config = dict(
    n_layer=13,
    d_model=192,
    n_experts=128,
    experts_per_token=8,
    d_expert=64,
    d_shared_expert=64,
    activation='tanh_gelu',
    moe_layers=[1, 2, 3, 4, 5, 6, 7, 8, 9, 10, 11, 12],
    router_score='softmax',
    normalize_top_k=False,
    routed_scale=6.55,
    balance_loss=0.0112,
    balance_bias=False,
    router_z_loss=0.0001,
    init_std_router=0.00698,
    lr_router=0.00224,
    n_head=6,
    n_kv_head=6,
    head_dim=32,
    vocab_size=4096,
    norm='layernorm',
    norm_place='pre',
    norm_eps=1e-05,
    positions='rope',
    rope_base=10000.0,
    rope_fraction=0.5,
    qk_norm=False,
    attn_scale=0.177,
    tie_embeddings=False,
    parallel_block=True,
    init='normal',
    init_std_qkv=0.0291,
    init_std_o=0.0,
    init_std_up=0.0291,
    init_std_down=0.0,
    optimizer='muon_variant',
    lr=0.00799,
    lr_mult_o=2.0,
    beta1=0.9,
    lr_head=0.00607,
    grad_clip=1.0,
    warmup_steps=200,
    schedule='wsd',
    decay_fraction=0.937,
    decay_shape='linear',
    final_lr_fraction=0.05,
    batch_tokens=65536,
    seq_len=256,
    doc_mask=False,
    train_tokens=701400000,
    steps=10703,
    dataset='wikipedia_en',
)
Below are experts of layer 6 (counted from 0) of a mixture-of-experts language model. Rows are named router (the router's row for the expert) and show model dimensions 0-191. Each number is 128 + 24 x the weight over its row's rms, rounded and kept within 0 to 255.
After each expert's rows: "gets" lists some tokens that make up at least twice as much of what it gets as of all text. This comes from a sample of Wikipedia text that the model never trained on. Tokens count by the router's weight.

# expert 29
router [131 142  89 118 155 111 135 118 184 163 125 184 135 119 117 162  99 129 152 125 135 121 129 139 147 128 153 144 145 113  92  86 129  98  86 106 112  83 146 137 183 151  98 122 121 138 145 149 100 132 140  91 163 115 134 111  99 125  89 187  78 134 143 111 142 101 173 136 176 114 119 131 104 123 125 152 123 126 112 111 165 125 150 137 114 132 110 153 141 160 151 164 178 137 118 138 150 166  79  90 124 144 120  98 136 125  86 154 145  96 167 156 140 120 112 118 139 135  93 144 112 128 151  96 105 141 155 113 132 155 153 113  90 146 113 145 149 141  85 111 107 143 100 132 122 147  81 149 180 121 121 104 119 110 138 142 125 118 164  90 107 151 115 138 134 136  70 184 141 126 128 131 103 120 116 149 145  98 127 122 130 135 142 101 136 111 138 133 141  88 166 129]
gets: ".", "\n", " |", ")", ",", " ("

# expert 56
router [158 120 126 119 124 138 158  89 122 165 135 152 106 129 119 155 127 119 125  98  89 146  82 181 139 127 132 156 100 136 138  96 153 119 109 130 144 119 183 123 117  96 127 113 115 161 127 160 105 144 102  97 121  81 141 132 140 160 141 130 132 129 151 139 141 122 143 119 121 113 147  99 108  86 100 155 151 116  87 120 134 114 159 131 134 112 120 156 131 125 131 110 108 167 123 128 167 120  98 122  64 113 137 126  93 122 124 160 110 105 120 169 146 156 133 138 110 163  90 125  89 134 147 117 166 166 162 136 145 137 115  71 121 152 151 130 153  96 113  81 100 159 103 140  91 148 107 155 115 103  98 104 105 183 158 116  74  96 120 118 130 130 171 111 119 139 138 132 104 124 150 165 138 150 158 143 120 163 141 127 120 155 165  75 116 153 116 115 160 100 141 166]
gets: "i", " ", "is", "u", "ie", "ect"

# expert 90
router [134 112 107 132 128  79 172 129 135 137  94 138 126 144 104 164  97 172 135 128 119 105 116 151 134  83 147 112 157 132 139 107 159 103 121  52 126 127 140 135 115 119  95 136 150 141 130 176 114 160 116 115 150 133 162 188  84 147 122 141 137 134 126 142 124 111 121 119 117 145 133 113  98 116 121 176 135 116  90 177 124 128 129 146  99 136 156 112 146 116 152 135 123 140 129 144 127 104 135 145 118 101  74 134 144 124  96 136  67 118 167 156  99 188 129 128 152 133 125 162 134  86 135 131 118 108 133 111 112 177 123 116 115 132 176 118 151 128 119 115 115 136 135 125 138 106 115 157 161 110 128 123 106  84  88 161 102 124 133  84 118 131 157 146 151  86  75 125 138 124 130 164 140 143 135 194  76 155  96 100 128 123 127 141  85 141 127 129 164 123 132 120]
gets: "'s", " his", "'", " football", " American", "'s "

# expert 36
router [156 118 141 136 122 131 129 112 137 150 117 161 124 139 127 156 115 127 188 109  74 113  81 162  97 105 157 123 122 129 134  85 113 113 104 130 117 186 146 174  75 121 127 113 149 174 112 141 145 136  70 114 145 128 143 148 103 129 128 206 145 109 133 111 146 110 142  96 143 110 175 116 143 115 112 134  92 145 122 151 128 123 115 212 121 104 126 135 150 183 120 121 127 111 125 144 131 133 119 133 135 148 122 127 103 146 122 150 142 104 155 115 142 122 141 115 125 100 137 138 131 102 144 121 140 120 134 102 123 153  82 126  81 161 156 110 138 104 123 102 129 142 121 146 137  75 120 154 168 128 123  80 100  80 122 144 129  94 143  85  96 129 154 137 140 104  81 143  81  95 136 146 112 130 135 140  79 129 146 107 122 106 135 121 136 140 110 139 163 102 152 130]
gets: " ", "1", " \"", " in", " released", " first"

# expert 54
router [172 120 106 111 178 102 148 128 119 149  97 145 124 136 133 162 108 137 137 136 131 125 127 153  61 113 125 135 138 136 111 125 141 130 106 116 130 113 149 106 168 121 105 161 132 157 125 155 157 168 122 130 168 106 154 154 105 133 108 169 143 118 148 186 134 106 151 128 113 105 140 108  92 132  98 108 109 137 123 135 152 104 137 141 115 150 102 118 127 141 123  90 134 127  98 111 166 140 121 164 125 137 119 132 100 108  87 172 131 126 179 157 144 149 135 121 182  98 141 155 100  83 137 114 153 132 186 100 111 170 113 104 100 131 159 135 143 103 123 120 106 113 118 135 133  80 122 135 124 117  83  93  83  59  83 117 103 115 145 118 120 128 137 138 131 147 148 141 106 131 136 174 112 127 149 160  75 167 139 115 105 127 138 112  96 129 118 138 104 107 181 102]
gets: " the", " his", " The", " a", " its", " their"

# expert 3
router [136 102 137  93 111 153 119 117 152 127  92 148  83 140 120 143 123 127 147 131  88 122  96 146 113 121 146 155  93 134 122 136 190 135 112 115 117 111 140 139 137 152 126 117 171 139 151 134 116 136  96 125 143 116 167 181 135 153 149 163  90 134 122 146 138 124 143 115 147 129 176 123 122  93  78 129  83 113 121 129 108  93 122 152 118 108  87 120 162 163 107 140  91 105  86 108 209 163 122 135 116 147 113 129 127 122 117 125 146  90 161 136 154 139 117 112 142  94 107 119 130 108 145 105 155  83 152 116  93 110 121 104 132 158 150 172 157 142 141 129 140 137 118 154  85  60 124 155 150 162 119  65 121 109  78 177 119 131 142 102 111 144 158 139 134 164 117 131 120 117 149 120 104 163 124 137  99 139 126 101 115 123 134 137 122 142 128 119 115 147 181 139]
gets: " that", ".", " which", "|", ";", "The"

# expert 30
router [120 139 125 126 120  96 145 127 178 139 136 127 130 150  99 131 125 161 141 131 107 113  86 149 150 109 147 172 113  98 122 144  79 117 120 140 119  46  84 122 123 155 106 113 195 146 152 142 122 166 134 148 139 143 123 148 126  98  87 159 105 132 131 121 136 132 175 148 174 104 138  99  74 135 126 133 102 119 146 133 147 110 153 140 110  78 148 171 132 119 104 139 132 137 110 166 135 124 105 128 135 148  96  83  86 126 110 163 118 118 146 149 137 167 144 143 141  87 152 188 146 114 143 115 131 116 146 128  70 116 164 101 138 122 108 124 141 119 131 150  79 150 111 148 103 145 127 128 113 133 104 104 122 112 126 158 137 121 148 118  98 131 113 132  95  91 150 119 110 128 136 147 152 170 119 148  91 144 102 116 146 119 145 151 140 168  74 133 119 116 180 125]
gets: "ion", "ions", "ations", "ation", "ment", "als"

# expert 121
router [163 141 148  97 120 116 113 111 133 153 108 130 125 157 105 115  87 136 158 133 121 157 141 173 113 154 155 190  77 110 114 118  94  68 169 148 100 115 185 142 131 139 132 132 133 131 187 149 120 140 135 103 127  97 120 170 101  86 106 118  83 150 131 110 163 113 129 126 153 120 129 129 106 113 117 108 134  86 132 144 137  90 161 116 124 125 103 175 138  93 124 110 137 127  93 150 151 126 100 151 159 153 101 100  99  95 130 132 124 114 131  96 136 155 157 127 128 117 132 155 105 113 147  95 165 134 117 141 122 158 156  72  95 136 124 158 147 119 102 147  96 156 103 173  88 146 106 135 107 137 121 130  96 129 133 135 117 103 160 146 129 130 119 136 124 141 151 142 106  67 144 133 160 153 127 147 126 115  82 137 152 147 154 140 126 177 117 122 144 119 123 175]
gets: "p", "w", "om", "am", "n", "m"

# expert 73
router [126 141 136 102 156 113 177  68 132 156 114 143 117 144 134 126 100 140 149 125 116 119 117 143 110 129 122 188  88 157 116 129 163 120 110 127  92 110 136 133 128 128 122 104 118 149 129 106 153 138 155 107 132  83 148 140  92 119 149 131  84 113 169 167 161 104 114 115 123 109 135 122 136  99  63 124 127 136 140 125 159 104 141 134 115  62 124 127 130 108 125 109 155 146 113 155 158 149 104 105 117 108 121 109 150 103 118 167 115 104 117 141 163 128 156 163 142 133  99 114 110 118 125 108 136 133 133 106 150  85 107 140 113 130 132 143 170 133  91 146 110 148 117 149 105 150  70 182 107  92  79 118 116 163 156 114  98 110 124 129 141 145 128 188 116 144 141 129 127 124 138 159 137 137 158 160 149 130 129 147 126 126 231 134  93 131  99 140 135 113 125 152]
gets: "c", "b", "v", "1", "ad", "ch"

# expert 62
router [140 129 120 103 118  98 138  89 172 138 145 121 109 139 102 160 132 142 127 109  88  87  98 117 125 104 130 119 126 124  96 123 148 111 105 106 139 106 153 148 144 150  97 116 130 138 146 101 127 125 125 139 145 119 124 113 129 140 121 126  81 196 159 150 151 118 189  87 147 112 140 153  99 125 136 113 111 115 143 130 125 122 148 105  95 126 101 150 156 174 132 126 140 132  97 170 134 151  90 123 135 144 143  58 128 115 152 165 168 136 135 126 129 107 149  96 141 122  84 118  97 140 179 104 146 148 149 133 147 177 153 108 130 155 163 112 132 142 121  74 150 139 108 154 144 106  69 107 159 111 129 129 133 100 129 160  62 102 149 125 140 145 127 155 100 100 122 151 108 129 184 119 104 174 129 116 134 106  92 119 132 122 135 156 126 111 129 181 160 109 141 119]
gets: "i", "a", "ia", ")", ":", "ae"

# expert 112
router [140 124 118  94 168 122 125 135 134 153 121 120 106 146 100 155 148 146 127 210 127  56 122 131 116 100 135 152  67 154 128 149 173 127 118 106 129 115 151 161 114 147 106 121 137 170 144 138 127 135 131 134 162 130 147 143 103 127 129 143  69 134 131 116 168 135 130 110 130  90 146  90 108 133  91 142 131 120 102 156 137  98 146 174 132 121  92 165 116 150 136 134 167 148 124 136 149 161 110 121 123 185 122 119 120 115  81 150 122  86 124 125 167 119 114 119 155  94 120 147 141 106 141 116 122 105 122 101 123 140 152 116 121 156 125 104 156 136 103 120  90 142 105 123 101  92 133 138 187 105 128 117 136 120 100 125 116 104 138 125 127 149 146 129  96 120  96 138 122 130 161 118  77 123 169 144 120 174 116 162 146  74 115 156 119 152 136 147 190  93 124 121]
gets: " |", ")", ".", ",", ") |", ";"

# expert 22
router [121 111 122 152 127 105 160  99 139 110 151 150 137 176 101 139 115 135 140 139 105 127 121 130 123 103 150 150 138 124  85  59 156  70 142 126 141 100 130 129 124 142 120  87 173 132 130 141 113 149 125 136 167 111 165 164  94 121  90 191 105 140 148 127 127 124 158 108 179 120 127 124  91 105 134 173 130 108 145 139 173 112 162 106  93 114 149 169 137 101 127  86 168 169 127 155 136 135 110  93  91 171 119 107  90 108 100 170 105 103 133 129 154 138 169 146 156 111 130 111  99 131 184 116 152 138 150 109 140 135 121 130 128 162 141 133 149 111 116  72 114 141 108 121 101 135 131 134 120 101  80 128 128  91 137 133  86 112 120 119 136 149 136 130 130 154 137 138 103 117 160 135 156 120 138 146 123 154 120  91 125 129 130 113  92 137 125 123 181 108 102 154]
gets: " F", " B", " C", " R", " S", " H"

# expert 72
router [138 151 127 124 183 129 169  97 113 134 132 199 129 183 122 127  79 170 147 170  60 103 102 117  86 127 124 110 121 160  86 103 129 108 128 105 141  79 119 134 140 127 143  66 147 155 134 151 105 159 126 133 150  75 145 161 125 143 110 145 145 130 117 152 161 111 124  95 160 132 131 144  87 110 121 159 111 101 131 142 153 107 149 145 113 118 139 132 134 113 114  92 124 121 109 111 103 140 162 142 141 148 110 114  80 136 126 156 133 118 139 123 146 135 135 141 184 124 135 130 121 127 146 112 166 103 123  88 127 168 125 153 132 143 142 110 127  87  95 130 130 141  96 128  96 149  93 137  88 116 123 112 137 111 121  91 127 111 159 134 119 156 118 128 129 114 126 162 118  93 140 118 153  78 162 130  81 141 136 124 150 104 151 117 115 154 116 117 189 151 144 140]
gets: " B", " S", " M", " D", " C", " K"

# expert 122
router [130 152 116 128 160 123 146 133 120 154 124 123 140 133 105 187  89 183 160 142 100  98 139 119 101 106 174 136 119 107  93  78 147 106  96 134 125  84 159 114 159 120 107 166 130 129 129 132 112 144 150 116 151 109 147 141 119 147 119 150 118 120 121 160 142 112 161 119 124 113 126 133 109 130  93 117  92 131 134 118 155 116 143 115 113 135 134 145 115 158 201 109 180 124 108 131 130 156  81 121 101  98 112 121 129  90 123 158 142 126 158  98 193 140 125 126 161 116  96 145  88 117 189  84 145 129 162 108 133 194 145 124 108 147 164 153 118 110 118 103 116 137 103 142 134  87 145 143 165 119 102 101  79  91  83 140 107 123 143 127  99 176 123 137 146 165 141 149 113 142 143 107 138 115 115 128 104 128 118 112 150 108 142 125 100 124 106 157 138 116 129 107]
gets: " the", ", the", " that", " a", " an", "ing the"

# expert 48
router [160 113 145 163 112 109 127  83 142 121 121 170  89 147 136 140 105 150 139 152 127 127 144 136 135 126 166 120 107 151 114 109 160 126  93  97 108  88 129 153 148 110  59  95 150 149 148 143 144 139 100 116 158 116 128 123  89 123 114 155 119 137 166 129 173 123 142 119 151  95 129 128  92 121 124 132 126  99 115 128 166 113 163 137 107 135 129 128 156 126 130 143 187 128 116 126 131 138 130 143 139 153 145 116 107 127 128 120 135 103 144 129 140 124 139 143 160 136 109 129 112  81 150 102 157 129 152  82 145 184 123 112 113 172 152  93 191 108  99 102 114 135  86 138 123 134 132 129 139 136 120 120 117  77  79 192  75 105 165  64 119 146 149 111 124 110 103 170 121  75 142 107 107 127 136 132 114 102 147 122 131 112 151  90 124 136 146 129 169 110 150 102]
gets: "\n", "|", "| ", "-", " |", "- "